Weights of a small mixture-of-experts language model, trained from scratch on English Wikipedia.
Experts: 40 experts in each of 13 layers, 2 picks a token, a sigmoid router.
Below are experts of layer 7 (counted from 0) of a mixture-of-experts language model. Rows are named router (the router's row for the expert), gate (a neuron's input weights, with its number), up (a neuron's input weights, with its number), down (a neuron's output weights, with its number) and show model dimensions 0-191. Each number is 128 + 24 x the weight over its row's rms, rounded and kept within 0 to 255. Numbers have three digits each.
After each expert's rows: a language model's description of what the expert responds to; "mostly gets" lists some tokens that are sent to it at least half of the time. This comes from a sample of Wikipedia text that the model never trained on.

# expert 9
router:114103128128164141129089112147165129122125131132071111197124128109132115137151142100147113145122149088114115129116158152123099144161151157113103159140159135107122098172094168150178127138100127078140129125116122168103117132151115100163122112130134133152150083140133121105108117117162133169112115088155075146121145123144149134108109105100128100131136143118113166147088115095144132132095121114162157113167159108106124130106081121129138137141133085123117138097140075121122167103144122144132175125138088162140110147130164121135114135135162153140165173183182146136135160091139092127
gate1:136103125127102112144119106122115155099145143160095124175160138088138137146152142144089111138129104108146122130145125123103104120138150132119187164111130123103121152153122122166136095111124094141115125070161133150091121114137144163124161112158116108117119130110145157146162132186178097131073138102146160091100108073150127115094099130105121108090135084133116110143127084102172122149111115105156158114111142114130126126096144087094147148130116135127145113118114111111129090138163150145110180142115084118108107105180144143092080150130138113168133137107159085093146110113151141137
up1:111167130099136124143133160139172115128123128122125136115130140077126135121126136107142142107146135086125113124141105135121143116142131129127165120144070071107124129136134139139132155094154102115128117109169146173122112137162086090114155118144147139147128151121102149134100113125133121164095096120145149121117128160105131116094127114105187098087146120183131118170061162145174144141140146150188160133132121130116091092096134089187143170109120116127115166120133133129101129146154133157111100124072140104087169123136092136111121125101158134140127136140146129074117151108173138166
down1:114181163130129173124143104117110171179072095132125154122166116153119156125151118143105130101131130129108132113104167159112135141151128083110130125166138133135155088130146156137138117143080131161118152107136120170130149162127145143119163089142083137132125127156135113134144155133137173102122135090138048127138127137118143155131111066101137157113068160150119150127079147151136125149209112103121128119157120149166119138098116146107097121131147138119146133131110127132107100127130123165115073124108151118127138119119108136169141182147100135153122092110129139102144122152143131111
It responds to: Line breaks before infobox fields like Coordinates or Time zone, plus Slavic-looking pieces (v, ov, Slov, ž) and word starts like adj, gl.
mostly gets: " gl", " Slov", " adj", "Personal details", "о", " ren"

# expert 38
router:149115137120143171108117167149153100147105147163114147104091140125126106165138128139147083173120114121119124121121134103110142113166140137140098156137146103133100110141142159118149148171150095109109112137165114140136097120146137150100126138099119134127156082098130135131107136107155143132124158130130141141134140146126150162141142128133127091095159122136127140121072079131154096113125116129137189117137177126159169139090122114173127137093104161132124177089171099093098143086164145137125178163153123176114087157153133146131123159102151162115174110133150146084144165098146111094
gate1:108158088152095131124101124152147079156088112120129126119131121122096071134135086086132146124127119109114136175104077149095084148129100124096156109170108093107112129136112187131130166145132120180159100100120142129147140140081148107127122152168130099119121130155128119161131109142152153102115116114113130127106099127160115108149124145146142110119108153137132123119108122134130143113094075155118121116128148132175183130148174163167091124078138129159129097109127156104149107138076132149091129091127129118110120077121081115121129087124135108144141133171092153110120123115118121157
up1:139170121149133137124141118154134138132114138122138169127150138129120132140127128153140067115153119153131085100109109161142113135135145150145085107118154164119099121070091113088117137153170111129114087161080156143130124118115105128116117119143129119101114107115133118148153132112112173109149123156134132126098111147093099158129139120169115082140201132105108120119169146119121102120117119094098132097079143131111118159081151145113153179158092135111120116090129070145114107132118161128104084160088127130132134118151104169160086083097101164127109101121125117104088134153101138134
down1:115168174107106113144146144138134109132126117139159119146164116154126084108128135150173072134111146124099129113115086111110137106142152162125117172095115122129132115103081104160136149118123105116127151136126126125124158156117101109166152171121143134134118121199151079108133154106151159173092140121141146114146162136154097157108144124100125093140092162108122159117131085136116171084155086144166119113124148154153153133084109135157124118113115159121072096137127100105107111145143087167116133112127150159135149158109097118135158117141135163157116125133192135161134107121107113117
It responds to: First pieces of month abbreviations, place names and given names in dated tables, such as Jun, Jul, Mal, Bud, plus date commas and days.
mostly gets: " Mal", " Ber", " Jun", " Jo", " Jul", " Ir"

# expert 7
router:135128130131133126132105115126129138176130126150109146166120133110122137154114150151135150094152123099124122140117135102149114101148171134189154138166129106110099087128152127122147144154127145114151095140138133107075109120134151129144167105124177113153105121156092086116160137097124080137103106142131099111182174163144143141140121121090103138112156092139127115116102113156145139141150160145138153158111150092118130130076097134103141085094149141135118140096167052131113170118139136108104163163139104161178121093099118126108099129125166125127167139111163177121118132147165104134
gate0:086136143123123158115127155129143149121135138135103163126159149127115138145170139126095106125096104136144103150105115123109079107138149108097164114172102132158135136118138112133143124144134178152135180171169090093112132120170108141176128162111128096139121113128144172106137098099081112150108127127153164160108144160103141145154149127155066121117177119131149116115059158096123132149121138137127121136146152117133158123141119156104134144122137138137127075089128137105119107136139134165107109142130142127148134138129146094138125117048123180138147113157143145128107100117075069130
up0:129101132091152127110119110117171081127139126131117122122111123140125127098101118169158135138148085104096169135133169139124085164145125150157109108128156123109078121156113166136126126094145085112122052106164149108109111100111141140135157122150140149120132146121106102103125091175151155119130117127141128112118110074125145116119110114106166076115123146128103163155169136103137080098169082138118132105165136151132133133100118143130161094105151093132141139156118118105141114094102142114159113082128118150084100101135143137106090131144128113171102107092096094125142135108146130079
down0:078114127110133115125097117114149114125121146105098116157106126152094116092165076147163139138136099109116081125077121127153118146136128170072165131140158151128113148121161130105104109126111126116129137118101147149124136107143052122113152112137114106122150139172095129135096153103122137124113142129185138146116109100102109113121174166095092127121094164119151166141130113117123116148107121095150082148105109098118148112143135118142098147138171135123176102129161144161111144122135167114156073096115141122148106123149151079116102133106092103152090118136127164120089149096165142127
It responds to: Final pieces of personal surnames in lists, tables and credits, such as -ić, -owski, -berg, Jones, Smith, and following commas or brackets.
mostly gets: "ić", " Jones", "owski", " Jr.", "berg", ", London"

# expert 29
router:088138138148132143075103135137168102163136139142080106156117126087108107151171134106176140135161138097134109147161127094152098112159138159114105126156135175122097106142148145128175129162149104126121116123120128144131133119188108127135130112134137131168182140119108132122129142154109137124153121087145127103145192117119148128117161147128109116107155112136127133174084127157149136103138160143162165152078157106121151143120121140122158118140121122111144171135108095127083170136113109133132120143104076111135157097140150145111159136107151141093124141171095141087109089115092117077
gate2:096117182115121109128137126133117142125104122096095148138118130122132123133123103108136146091153177117092090145152136141111112131114171138103125116109165116078140150111114166123131137137121167127125134140145115127138147129100094078108176098128116091127141140119130101115093105144166174160181143121107115115097156114107100137112090167146091095137166163144105175138100129092148116106162084157142168125113126149153113163159078093135119136099109117178155103102175108130164117119107166109154143168118157133136116126115116143155083113138148135153128163156110113125098117139128092103
up2:123145076111125135170109124130137103147141129148174152136097134165112111162122150140135159148102072161119097157134104156128151115108156111175122140099089148122125115133160106120137138084117101097141146126117155101165120152173187179112142145152100117139096135154125154105135196091134124128062171115105144109105111123126152138120166151093148111126143145177138086152148108146134130129141164077146107105129120130121109125121110093109155115151119135111139100122158114122066114175132119132127121124120091090131155131126121127122121103127125115106159110083138157145130130167119099125
down2:077146131123169161168129117164106133147118092111070109128146157119171140163107119141145098170133106143127108129118110125083114145154107105180066142124156172133083162105135143130116161137106113133159112116088149127094120130181125141085112097114111115161129097101127148084153105132118128132142140110124116125123129107110132099113122166111140134128126125141160127161054132145115164124128128137109092138103132133126094132124130091133116177152139069150103141142130116134113118157132105125162149158117144140181134144139151137137122158094106094107111125150080098119094159135154162142
It responds to: Word starts like Tr, Gr, Gu, reg after "of the", especially church and Catholic place names, e.g. Trinidade, Trastevere.
mostly gets: " Tr", " gr", " reg", " Gu", " Gr", " Ass"

# expert 20
router:059134154149148104127088150100131108166124127162117154163100172134141107124121164123149127092146094108167113128130183131150135077166100118112132115101116120106149130164078127131156112181113134147137130153149134140133103116121116107113137101153184147135143100144096126130152136093127155111136089151135125103085115118134150115135130120101069138121164156131123094133097158157111150139136135098160172144113158128126145151098144119139137135133147128124109067111161135159123137126194143108124097131139062144131132152128114121100112175154141164144153155154144115122150139146126095131
gate1:153148136122112123174089155114127144134146141151111117108126149109136102118068158096137110133159097099146136160136172089150136133155079125137141126123106153142135114113112131141125118103141134128146143139157130104124103147127127075115096144140122133125130120120115149117074116081167120068138153140087117148084090124143158131101143137156111134143176167111131104141144164085089126090193131112141116131153136117092173199108116141095145131141124107139129106093123127142098077158153134126115122143131100146153101149140121151111162168136096122107127121129160119114123099186173110135
up1:139118112119116146124183145130136096117100176157144174113152166133141141120181091117156129137131143121089101102145139157133121169082133103159126128163148090138137147142138162179140136104138153155158101103138148130110127123170122118124110108170116124156144115132086128146116143145110122133150124119162102103108143130122080099185120074115126145166122102150160121121173087143119123088087167177154120084160109100146088113130126125166111126139136080150140104139115126120128116123137119074106131130156120102148104102147136132145139110130150158125103089141160130133154101130117184113
down1:150116147128101099122155111143176173111148108139142132160090122112113150109153128157144128157135082132144087088100119081128120106127130111154130119107150149097105136110144160158111102119110113148170104163106139130128093125120163157100134128117136148147125142144196078123155065134127146169150173093111179140131145156131140145145116117148128109093145155091147077142125099134143126125157101120117115113091146143111152149131189164154120146117114117079147133147124103097121098147119107115120122164118165110156151116150129162099088153132153134077131144132103157135169143141147116120
It responds to: Consonant pieces such as sh, l, d, w inside words, often in sports careers (red-sh-irted, shutouts) and transliterated names.
mostly gets: " sh", " Sh", "-d", "-w", " lost", "|---|---|---|---|---|"

# expert 37
router:090139115128118140119088143114165136162132138144096146141102124163159140138101142112123117126134128127114197152093177127122110108153124127114140076097155144135135108135121127110154136178117124132152123165141141134122091106144153125131125150139125112179150124153099144089160129080142088128130114131160141144143130118109141146137137147116124167087132091107190124128109146138147156115134128136134146140141136116080173125131103099148105087106162092177097115080140091119140155126128127130124188160159062146150119158142111144116088160119162170118131150132109160094160103137119085119
gate2:111142114131102091180124129122156144149138120092102133139124102077132109141153142118155140142142168136135144137129110144126113092128107175131124159128109109057187136122104135107099150113135138127113137156114120208118111124144109100124145136108103119115119113118154104121175096131116100147111131135128152086152142112146153145083144127138133099182118118165168111117147136117154110168120132106105109092110133100164104128101160131087111096127127124091133100146129103125126202117128113181153149119109159151084142156175119094101122143143138124148162176123099139114134112134159110147
up2:109148152130095098105112156120110150109121155089120109159094110122119111155134117111086094153130119147167161093184115123090115180136104113116129109096061132102187171113128139098145153105116189128125124109136085161134068144099135146134139128134090104154154133072161131161118104159118162135100131151152160137157124155141137163107133119138133142151144120123160126107195132142088146121106136126129138137102147124122106130152114146138112108119141129135115131143138113175152148123169092127168140139166120123131112140115120087079145109133114141122107129149140166135150124094131090142
down2:112131100101162169085143133183138093128158156119156190103148128129134120152096104144108146096167109147108172139128068077088120177130134126145098167149107146136111123098123145147110132128130147156136156145119107139112157132165159097134083151108146136094147121152152139162128138145134079154128117103140106138119105124144118107114124069083109141118125144163153123129142122121135096133129139093149130120129089113116153134181095136159136112131145154176123107130114154118090110119136186148120089132141132123156099136113104150174176099136128094119120114109115168140138119106154120127
It responds to: Apostrophes and quote marks in contractions and possessives (I've, o'clock), plus capital-letter acronym pieces like BC, BS, FA, and al.
mostly gets: " al", "BC", " pr", "’", "'", "BS"

# expert 11
router:099120131110142170119099151119132114138148141120132147165095135128162136124168111161134128107128145114132156122118142137108125113161123140113109116144109156103123047157114216146154140134107109118139160126139114136130103097177125120122110149126150143137144143127061126103143161120144103122141124152158079161135115133101124147122158147149096091149137128143126156135115116101113115093161149141137118144130163088127163136097087096111140081085130093153127150102168135145092157137175128146173145158138091131160132113142134158132099176103111155118121125151139188108141091117115098132
gate2:119112169137099170087101109144110151116146114125157121168141157131146098138130091140107103168115165073131138120119144102121169104146131138068069098132153122155138145138123112171164150149115148129150129110154114103100158067158145141091131152108136125085154160121152086140148134141138100111124105164137107164135132157117140128078122142089171166125109172133141110155104135119136121121108146125121123149165144101097130099138160103153130082134119141147152150117134149138170144116137167129154116115094083120133120128125185091144148120130146126114122142165098101082142125149143123108
up2:160175122143157084143157130140135074151136136107152152138127126127054156131138143112144139115118102133166120142152088137122142121113070076108145152101091090147072112077152131111135128124172135102143129141121156135161112123095119106155129102131112126094117109107162161103105126119127133135143118131163155116139129140114133098127160092150145120107142158102122133111159114118148115160124137117120119099135130176147114136103102147118100134127170090168164110130148093100106126120120100095143142157135172135100134149108090151167098114140113100093142161112121181151157169109090101138
down2:119114116080085174117138122119133130143128136149114120133119110125142106146119115144132129155105159092126115119140133090139114092131113151132078148121165129166130079150111151151133132084112179177073126080126126084108187093129116105128157134087122146082129126111102159110128169125123117161162080102131144113109146148120103120123159095147177160106137122110100123097128156101125130115136143116137223144125168131140114109161138138157132135149121147123139103158132168107126157156152153081151111119133123146146118102187125102145107118136110135133133133135129104130135081131120110105
It responds to: Articles and possessive determiners starting a noun phrase, often fused with a preposition: a, the, his, its, of a, as a, is a.
mostly gets: " his", " a", " is a", " as a", ", a", " its"

# expert 36
router:124132165124105121132151115148123113177133144135156208176101136079133155124111122130140132115151129144127114147132158152078087123179153138166139133136115153137143149158127154155133151155111140130105114109182154109091126113140139121122130153102118102144154113133120126128168134112115121155160084160144162129096109102143148137126130139147080148101168100134187112173134135109170111107144147100144107164149177096087149138125110135104170106057145118141128143090155127075115136110158111106141139126173118130137088135138131132115113172112152139125134104147141139137126140127110091143
gate2:172101157111159119091119112107092159141148143124101156095162079141116132121146096107133126141164136091108105101094167131118133166138137101128197089174140137163077133126063113148121141126155111117127124120160088121096091146139162127124151143130104169133153100151129125101127158151150139103097114091135133113129138129123119130153147120128101087101110155125141161111115087097113141066147120143179110123149121136139130165118117113144130119116119145113109138142130120119152088160158140146136135144107143137132186174174156077168170138145116115113091135149124126126117108122126130111
up2:092104148122147168145128100113141123131139138140105184164122115085104068152110112083125065120155122156112135124118184162125092143120146122118111102130176095142164140132098135139151152099201108181145084167083171171087162148123111147110133122117109140117135132110099139118173157113168115093138108094096159085138139089147130129128081156120142152114154080127129116125125109121133116130115088162157134114155118128100136132140126137131133128127125139145125165090117129123180133121152118124152121126100150117106157114151127115144124096143137111084131123133127125099117114113147141134
down2:116113167131125138144123140111147140152164098145130137149148157154143118137096137140134132126119118104153125105156136168150120137140098137145121139163105101145115149113145140129099100139119147124106122116102085134119154092127154098109110154166148156139153168161165122143120132098123106123074079100124142060107122127144162123143112098137159102159148155096071139095159149130131125119078163131138039154126166145136142153138122090140146102138174145103139132137145134144147120125147129155099060124116159125142140138122124102150132119125091126148145119135114137154171152117081176183
It responds to: Prepositions after a verb or noun and before a noun phrase, such as by, in, for, as, at: aided by supervisors, at home.
mostly gets: " for", " with", " from", " as", " by", " on"

# expert 0
router:149102136108147130138106126146143160191156156111114116148115141114126203139130109115130108099181125142112112143131151133122114142152092154138114160159152145119117082150104166127133138175115083115129110122171149118102123143135119122141147114165159150151128099143133155132128156157130104147132112105124102133128114133110134172132162154102100107131149114139155133152089112137144131107152091164118177104130163120129163142117112123188122134076145154074147123104120116115103143109094102092093141119160138141100140118123092150130137120096160139121157198134090178139131135135181101115
gate1:101156077113085141104143130124122101152146182110132154116096182119120108160148108097143168114118141135128154120164106115107105084140114140161144109134168108103118110156111153166148123145103078162180088145115116178129111097159114112134171144129173120129127155101149113129105122148129189133106123157169148092130120152140113151136129176114103098104114147103158149167136120111121113121134167128179121165098119104117137127121149131132138141131147118114136129122109092121132148118156110158105195130126148154155147120167150131102119137129148166123158102126100123122160111103112160090
up1:157114171133169123124091105139101109109124118115140105148155104115145137108108151167111108113117141112143125134110158143130109156097151133120096150170127117123132133102149107091121133100154177106089126138142106098096169169118133169144084138110072117104139141149084096125111116109155085129171130131104115142133147128125169106123104103152167164152147107157110094100149147176161155116125109117098120129122149146119117158129135149113083095118149129170075117127161148138082125159097142081156082118122103136112109086123145128182123126138106091149098126115140142157093112158131120145
down1:132109132112175138133127128127162130160120109134139096138115179061122153143140121103161132102110146146145094099078130116128136096109187149110121109150158134086074156121140133142150130127134134100130134123150172122075176154113157108116121144155124161118160116113127117114119179101117117153121134110126120150147116131089154140126130133154146138168135115172103093093147135086130129111124162106101146123113157137119115133170134156113083089106158110153072135113125159147122128118115147108126147101153133111093117161120150133083089110158109142114123191160111167150099102087132129130
It responds to: Word-final pieces inside a word, mostly plural or inner s, also ing, ers, es: Gun-s-moke, law-s, Pot-ters, Tr-uss.
mostly gets: "s", " Sports", " Ts", " news", "s===", " Es"

# expert 1
router:051083135137111165093114182127079096162124150127167142152120122101136161151137094151118139096151174125170133149126112119095100109133118135094095129124150101147143113152124171182092148158106106153133099123156159140118123142143122141161133111128163093145139113124117106110111132123125124142118147151129112136123132170129132103129131130136119108097125108115138160122083122161139119108158113110152169136155181112114132110115116115133163141142143126151138143100164093107126119118062144152163151099104087179152082147112102142144128126138150116146141129178156105118180133115093131121
gate2:151131091135118086120102097105114120119109153146139109129131131155165166118157091125105100117104113099135145100119118150084103105128089147136145127116141147097177103186171132121158146146140155108126136091160155109134165109153091098138127116128104121107111155143112170150110143141149132116138136123110133163128159130105143126143114093144121167102106148130086137157094139132146130113186131102160134125147135087156151114148112139140142145164160096128117107120161124155142118167099131133109136140179079123103143161158117139175170148161113207135074143144141138125146121106159117161
up2:152124107103150155089142132123147141126115114140157131100158156095100111136129137107106099114178129190139104128088125110122089126145143137176085150087094135071120091145121089126149137098101117120119142119149148106117118128154135118152086115131109113103117133116144124126105153096127175113170120169123127148098136114132140071148144114103159122153140112078117108088164167116178112128067126122134124121130132088129169131081148121127135122150158160104119124154125113095120089154103120127101150166134121143166132126162093155101120129139143152158141140093141110150111153085085103116
down2:113135119181094153093138140122109143149171120166161140119141191137138103132110125144084176157103133159116129135081123137161154166137086165139073160137087120140098151130084116126133145135136114150156140130138121123151098151156139146106121155126114162144122125100144136119145125087083170140074158121124136131165106176140132120154150193148146138118119132113129137160141160143086107179113114122113148145153116130123138097132150141137128110145123135165133096139103145133167151151124152134110170117176134135118125129153133102115082121155105132103149099131099154118137182086114130108
It responds to: Word-internal pieces like rom, isc, omet, wid inside names and words, often in tables and lists, e.g. Trombone, sometime, Indiana.
mostly gets: "isc", " circ", " Atl", "uc", "omet", "ycl"

# expert 24
router:144128169126129119135133136131124136167143138091153125138138116118155141125158143132149150157171115128099134169132129128114165107136128141128135129153094146124113153110157156126130161146119117083169122121147091136101066133133130144131130135121132119141152123133115133087143141064146132150142109123134087150103145172085185138157157156122100115109142140076142163130122109139152140112104127138147127129146181079148130130128137166141149082128172094127102135111137099155165114178159102091103157172128101170146124108144141163132120159137129132128153173157175156128146060158116099105
gate0:141126119130095103107134124172093126089127132172116124137108092133124119165097116112161123122119095058141107128124145093134154119132184096115162143168120110108151127113149106153130100131140138118121113103143181111149109098121135108179162131153127093132111099126104119160142154127102103144098175152123162118159122130136148146130127149150095103160139074101091113083133118128123134094169160115109145117145133109112131109088101146080109118098140128126149130112150061151115137133111110104087149162118154134137087107102128178115121129156156121160141136106148164099133122183137113147
up0:125140102125169111111127145094137145149126105092129161128166155124108123122114161139154156139123105157153170090109076115129123086138155145130121093134145101112168120188141080142100125100136143148120116095151136149158111162125124106111165110096124120101126115118120141118074155089099117133149080117149132148116116152079097122104120061088129160129155141134155119074121121142153117160138125127124120126118112117150157080153143127170174143157139103119107157119094138106157139127127152140157149119102110124123128161169045114114137106122114110115150122135125089157114125117122134090
down0:094152082152108153114153111121151076166162158117138140134106146103136117113119101130156143159127117118120132103139127115100160138119149114160125141171100130118118075145106123146127126084122135132146142134122117120132134139166146140182107131122141111170138109128101115109175070136119126170160132126162133140144134087077100108128139137153102162143114163139140177134107079153169090149138081151147127136123091116128112127107166089181098139129154096105102113099116140110160137102164138128167131100150123114166135110133088098143125092135130095129145125139087164136080088124104108114
It responds to: Modals, negations and verb stems or prefixes after to/was/not, such as would, could, inter-fere, dis-figure, per-ception.
mostly gets: " would", " inter", " dis", " could", " did not", " per"

# expert 23
router:118107126103081152099108119123117134139153125102071142155102180154141129122093122143120109147158127127155151139100105086088123121173118156130130050169151161151128148122092156187127159181175164099145111110150143129138131089167088110169132157109129120161141125154148160119093133093097160128149126138139103117149133144083138147091114167112145120108162131123159149140095132114126141160121125131124168139127156135096127137166113129151150144130113143140137139114154085123111140118145154096133139125135100135162143141134117154076115145108141164150102134154106135120157124123123078150
gate0:101124140126143117192084123151164121130136126119144136118126146172132158159123158109131119109108138126127108130104116137145134142094074094152138137123140139104108105091084107158171112126113146131122125154128129144117162118119113174090121097135118119114134128110112139156154114159088127149140073147100182117125134122102113156087156118101142063092126148134124124172083156093113121155125177097141132192122119143058127173142113155129161111128140144110117124140110086093119134111112106136129139110123140081096169145138087151124129121138110114106128161139125138163124151172118095152
up0:141129097067137135136102118151102143108144147128145164139141122122200093137126163172131124144112195126121130126108115112132140146078136144179102094159195126095151102161127107120104108097141125153118152127144113146122183152142140152146165143105151134105109122183154146111143127136132129072157126102099147124145153095079132123117152139154142131107108103146138103128125116126123133131115137103125139164143151153148145127142127163125146135134141138106158137079151138127149171118114149119155128163096119127156106102158160160088081115198144136102118167151110143120107134126132122147
down0:122171184127114118107147100103084131117149123103128160149095107149117112165128153135107144145102108142106146088106113107116105117108106140141159096141119165104104141105131161153128104113116160119114137137084113131125135172140170148138152149090112145125120095095136112158114118154110117132093130134132108145094084145127117139142070142140122136131115126119143141133140103105160123161098117125133135104121135150137136096085119168119131110059194166202131125141102150201080135143124134157113121082117123115145181106147149133099132123101135078127147126137141128120103085137131157134
It responds to: Everyday nouns after "the" or "a" in set phrases, such as ground, top, point, way, day, half, right, section.
mostly gets: " day", " top", " way", " right", " point", " half"

# expert 28
router:138126110105138156143121124127174097162133151155128133134113114140139151151129120115114146160153097143135109159100134112112127140143150118144109106170126143143106103139118206093141124170109134063130113143179103100118138134150121171160157170116116159106154137172143114110134105142130116148110135133178113161140124138128119117138142159109163116135133146101168140115037134150153118112100152121134175150112181105137181093120131102105120132140181081152096139097203118141109147146126126115123173145143120133152119127125139127128105137092114110110137118148163139113136121100125117138
gate1:154110141151128116161104112166106107133145140110096159090135140125137116109124145131102145146155145164111133147083098089136127087152159137183140127099117155124164155140143154177159132182090150101123162152142106114071087134154120159121148172122100151140091135157114144077110148113121118116122139122132119069146110105107127118117120122177121124142178130122143141160150109148167135130164090119096153136122155141114089126087150187127119098144075167123113162128139133146105145131150134112132111118112121118116123173120115137146117131157121098117166151118162111124151139183134115111
up1:152130129097100131127107110101132143138168134144130157128146131105103137148151126122146138100137124104137135073143114134168103126142109126117159124116110127110151124142097130122120119108107148091127207083152112145124115130146120109149120126138126154125127119134132132116117121156108122176166148167208170101140107245080140134124119098108147137137141112135131136116099158083159162111126091134123129139158130114136136160133134135111118081142142138087123175121153167095153134116123090170144152127133108114110124173114136149142138128114144109100159170133123103117109147153077105105
down1:122123146126113108167135116190148083112080120100117145095138072143101106168139093115105157085138139108110124113141134172169122112140131116165099093111130148112143135129119131118146098095111097140123129144145112125075141150143138144129133130159130133098131130132130112076119122150141151080123158127123137163164100145143117127131150157164120123149074141103125119132164142071176145157141121141178088115090157179068140127127104149115151139104113146130108085168108117138169123111131138120124167119117080101088139126103139138118118117119158113141108168122150154136139098154138148150
It responds to: The pronoun it/It as subject or object, plus dollar signs, braces and parentheses in LaTeX formulas and table units.
mostly gets: " it", " It", "{", " $", ", it", " It was"

# expert 27
router:122144133100123169107080166131158105127171170131118200129132140134086111149125123096153145156143159104112104145101107108145121075139125101100136112148120124145145118134097168169133148147133130116147152123170116112126141065155091134129145119105149141123145094081137152119124126115156118132096129161156154139132119137083156132134136129148104135132144092139129099155086117114146132059163107163140149136147216083129150110133134110123110138112141125121142144121158131104144149103122155150141109122125099138136136136149136136147096146098141137083156180156152134109082161144110114113
gate1:057116148110101106127118136099120147105102104129097123148082104089154175163147120125129119142137095129113105087162104133102112090120148130184125125110152131126158136080122142092124156109118120171084159143175144129113089122130141104157106178150141142126159143125128093168150162164122149123142141096135140100149130124173149148139114108137146133143135092151113106135097154098153151107141124077164102137170114134092126110128106133127117141115104109130155147127098112113153193115139083120126133144131087114104133171141120160083189146124118126123145151118131122106161111130141110141
up1:161089159118154139112137112095105109142144134153172115141137136181156116076068127138133140128108122163146144154143102104114116131120124142090136128148101127065097113137148151129123110122145104096153118159114099126158148150146179156105129114132126128130081092120135125131117099107135079118106109152076074144077151145095106138119158176122120180091164150119131137138167121169099131129124139144136140151102154132108132134127109170127163119145135162121135090160171158143135115152088144133140136150108153120102113095120116153152112117102104161126098133163163173145127132146114133159
down1:121164102145145093082134153126096098160123126082121121140083143125181141124119110093120110115115147092127164118083121153140143109137128126133078128107148166125134136130119119128162162139111108127107132125067124144109151133108159099127109155122128155132138137104120114142147168151145079169118131136134139172147155138132120134139126150092162141082066137126172145109128124054141110117118100100125112120106140138086093130110122111119125097164164123123126097149142107110144113109091143121149108198115137169165110144124116163149147148110129181131163168131146146120131098114112079127
It responds to: Prepositions and spaces leading into dates or years, such as In, By, during the, until, since, and month names before years.
mostly gets: " In ", "In ", " during the", "On ", " until", "After"

# expert 25
router:079113115141135162107155154106134138137162112145071152147108132124128116134115150091123113142129155131122155162099165114114110138125142124142122105098116113103129101160152144109145148196103166103113101149164116146125094137165145103145176142115146133186140089129145116120088149111074133139146090152113112152112098124090163124144134129066131130119156122153145101144145137084169136104151128173098163133127168122088147125140102144097136095120159128170108096119164121112124120160144123124115167147164122129118111132159119171146079129137131134122115146159144146110127092123080157105
gate2:118135151132124168123119128103149055103108153116131155143103114138133113154139112101146154080125124154169084124119132125072114129122103139162092058134113078104127159153103143103114147134121129150130141131200107121127124120158157118131106134114157144107145101117152125124115139107121118084158068141144171087100134131181133123150160123114112088120177116172139119112080103156127097123121138097119124122128130110126124081133129160138135161116119143139107158154166103112135154075154144137150116134158154137124122111188140154098122088141126121125127134122128083095136130105140142132
up2:119104090143104126153154142104131135120137121137135143162114131154146157145150133139179138081133126129128082160122108137096106089133149119125154161121129134138105138137161114089115143088123121164116100135142143133137134126162113126149078118135120094124079155107129139095105175107165194115166151156109125167092136158168155110123098148176135131115151131131171132124131095146115141164114131103142152109100139129158139164151152121131130147144153136160101127134159114155129123201156157120142140156168118148127113077124091131136109146091148128129122113154096105168093068136116091158
down2:107155125151094120107117137128126082121123114143119114107140099136127130142166130084137093132117131097091089101115108130127152077172145126117127134109076157170084141122143130076101110117133150123179163145153080172110128147180106099112181102145119134110152134115154110110094110122101144115120126131140125139125082108116151127139123112125156156123146129096148072122092096148151131130101135150171121120123123207128167126132119113147121107134126124093150123165127107130130061097137155148143116133099130107102149086115145152130126157150129124180109104141103120094143116164136097129
It responds to: Closing and opening quotation marks around song titles and quotes, plus verb openings like sl, rem, qu, announced, said.
mostly gets: "\"", "\",", " sl", "\".", " qu", " announced"

# expert 22
router:126110126131150136108144130114144105113153170120109131166123167117144166110120140135142109094120134118136110140131142113122125126161108140129105120138152115105146122157116148173127146149156122118168082122159089132115108149155107109181135111110157090167141122152102100104125144066117148127112135120132134114158119153118171139130095168106127174099123122075165169163120132126162124099162108148167154143092144122108120127148109151142131139086179090151113145100121142123134188115159141114127191104125095151102092097181158122118132162111133139182146116133146155104146083115149106134
gate1:129103117109125142099099071132164112127112145121113144075096138098101106143168096123171137158143115125136099129155177115043145114136156130142133120123109179126072114135075110160134083130139151135127084122135125128154136126100143148112112116120115143138136123123104130138132154132104163144148094121132136086102135130105139129135122098083137092198116101148144111097119124127172149123113146138131146121094125109140124150139114127151101119151150112152112114093127084191086122144132147096126090106137077145116122119156140112097128157140123150092095100137140114155156099099124162114
up1:104124132140152081144099106101157129122135129111113149132099114095154172117159142129134168117154155116143109118133147132125148128132151120100147158151149147152104136129075139100157114102164132166136114103140129113157098142084116135103102123087152153154114170112118140137158113147123169142201148118094157106139115167137149155150118106104128124140180139143126093120134119118170153146114159081090106141076138154142120167142133115110133126180095143103162125155153111157104151169157151092136114104093086119171147122150132161139085128105085125121091124156145122115147121115129137167
down1:159158130156134097087122120158108158112115150136135127147155141082128104162079106116114176143144086147118164106135117149115155144122148097129127065122109156127158134098126161147092121115142162146156123122150113125124129102110168129133077108114138125087100145108125120106134116151163155113107134151105169147101084132155087151099160117151164119068114125136126088115103081120142149107130153126118093134130077156141092159097119116120142163131143143145100152170121120117139143154126107138117132095131122136141112149143148098176113127112149185143154144143148085127120127164188136140
It responds to: Middle and end pieces of technical, biological and medical words, such as tox, ney, ium, or, and material nouns like water, stone, wood.
mostly gets: "Scientific classification", " water", " stone", " wood", " bank", " drug"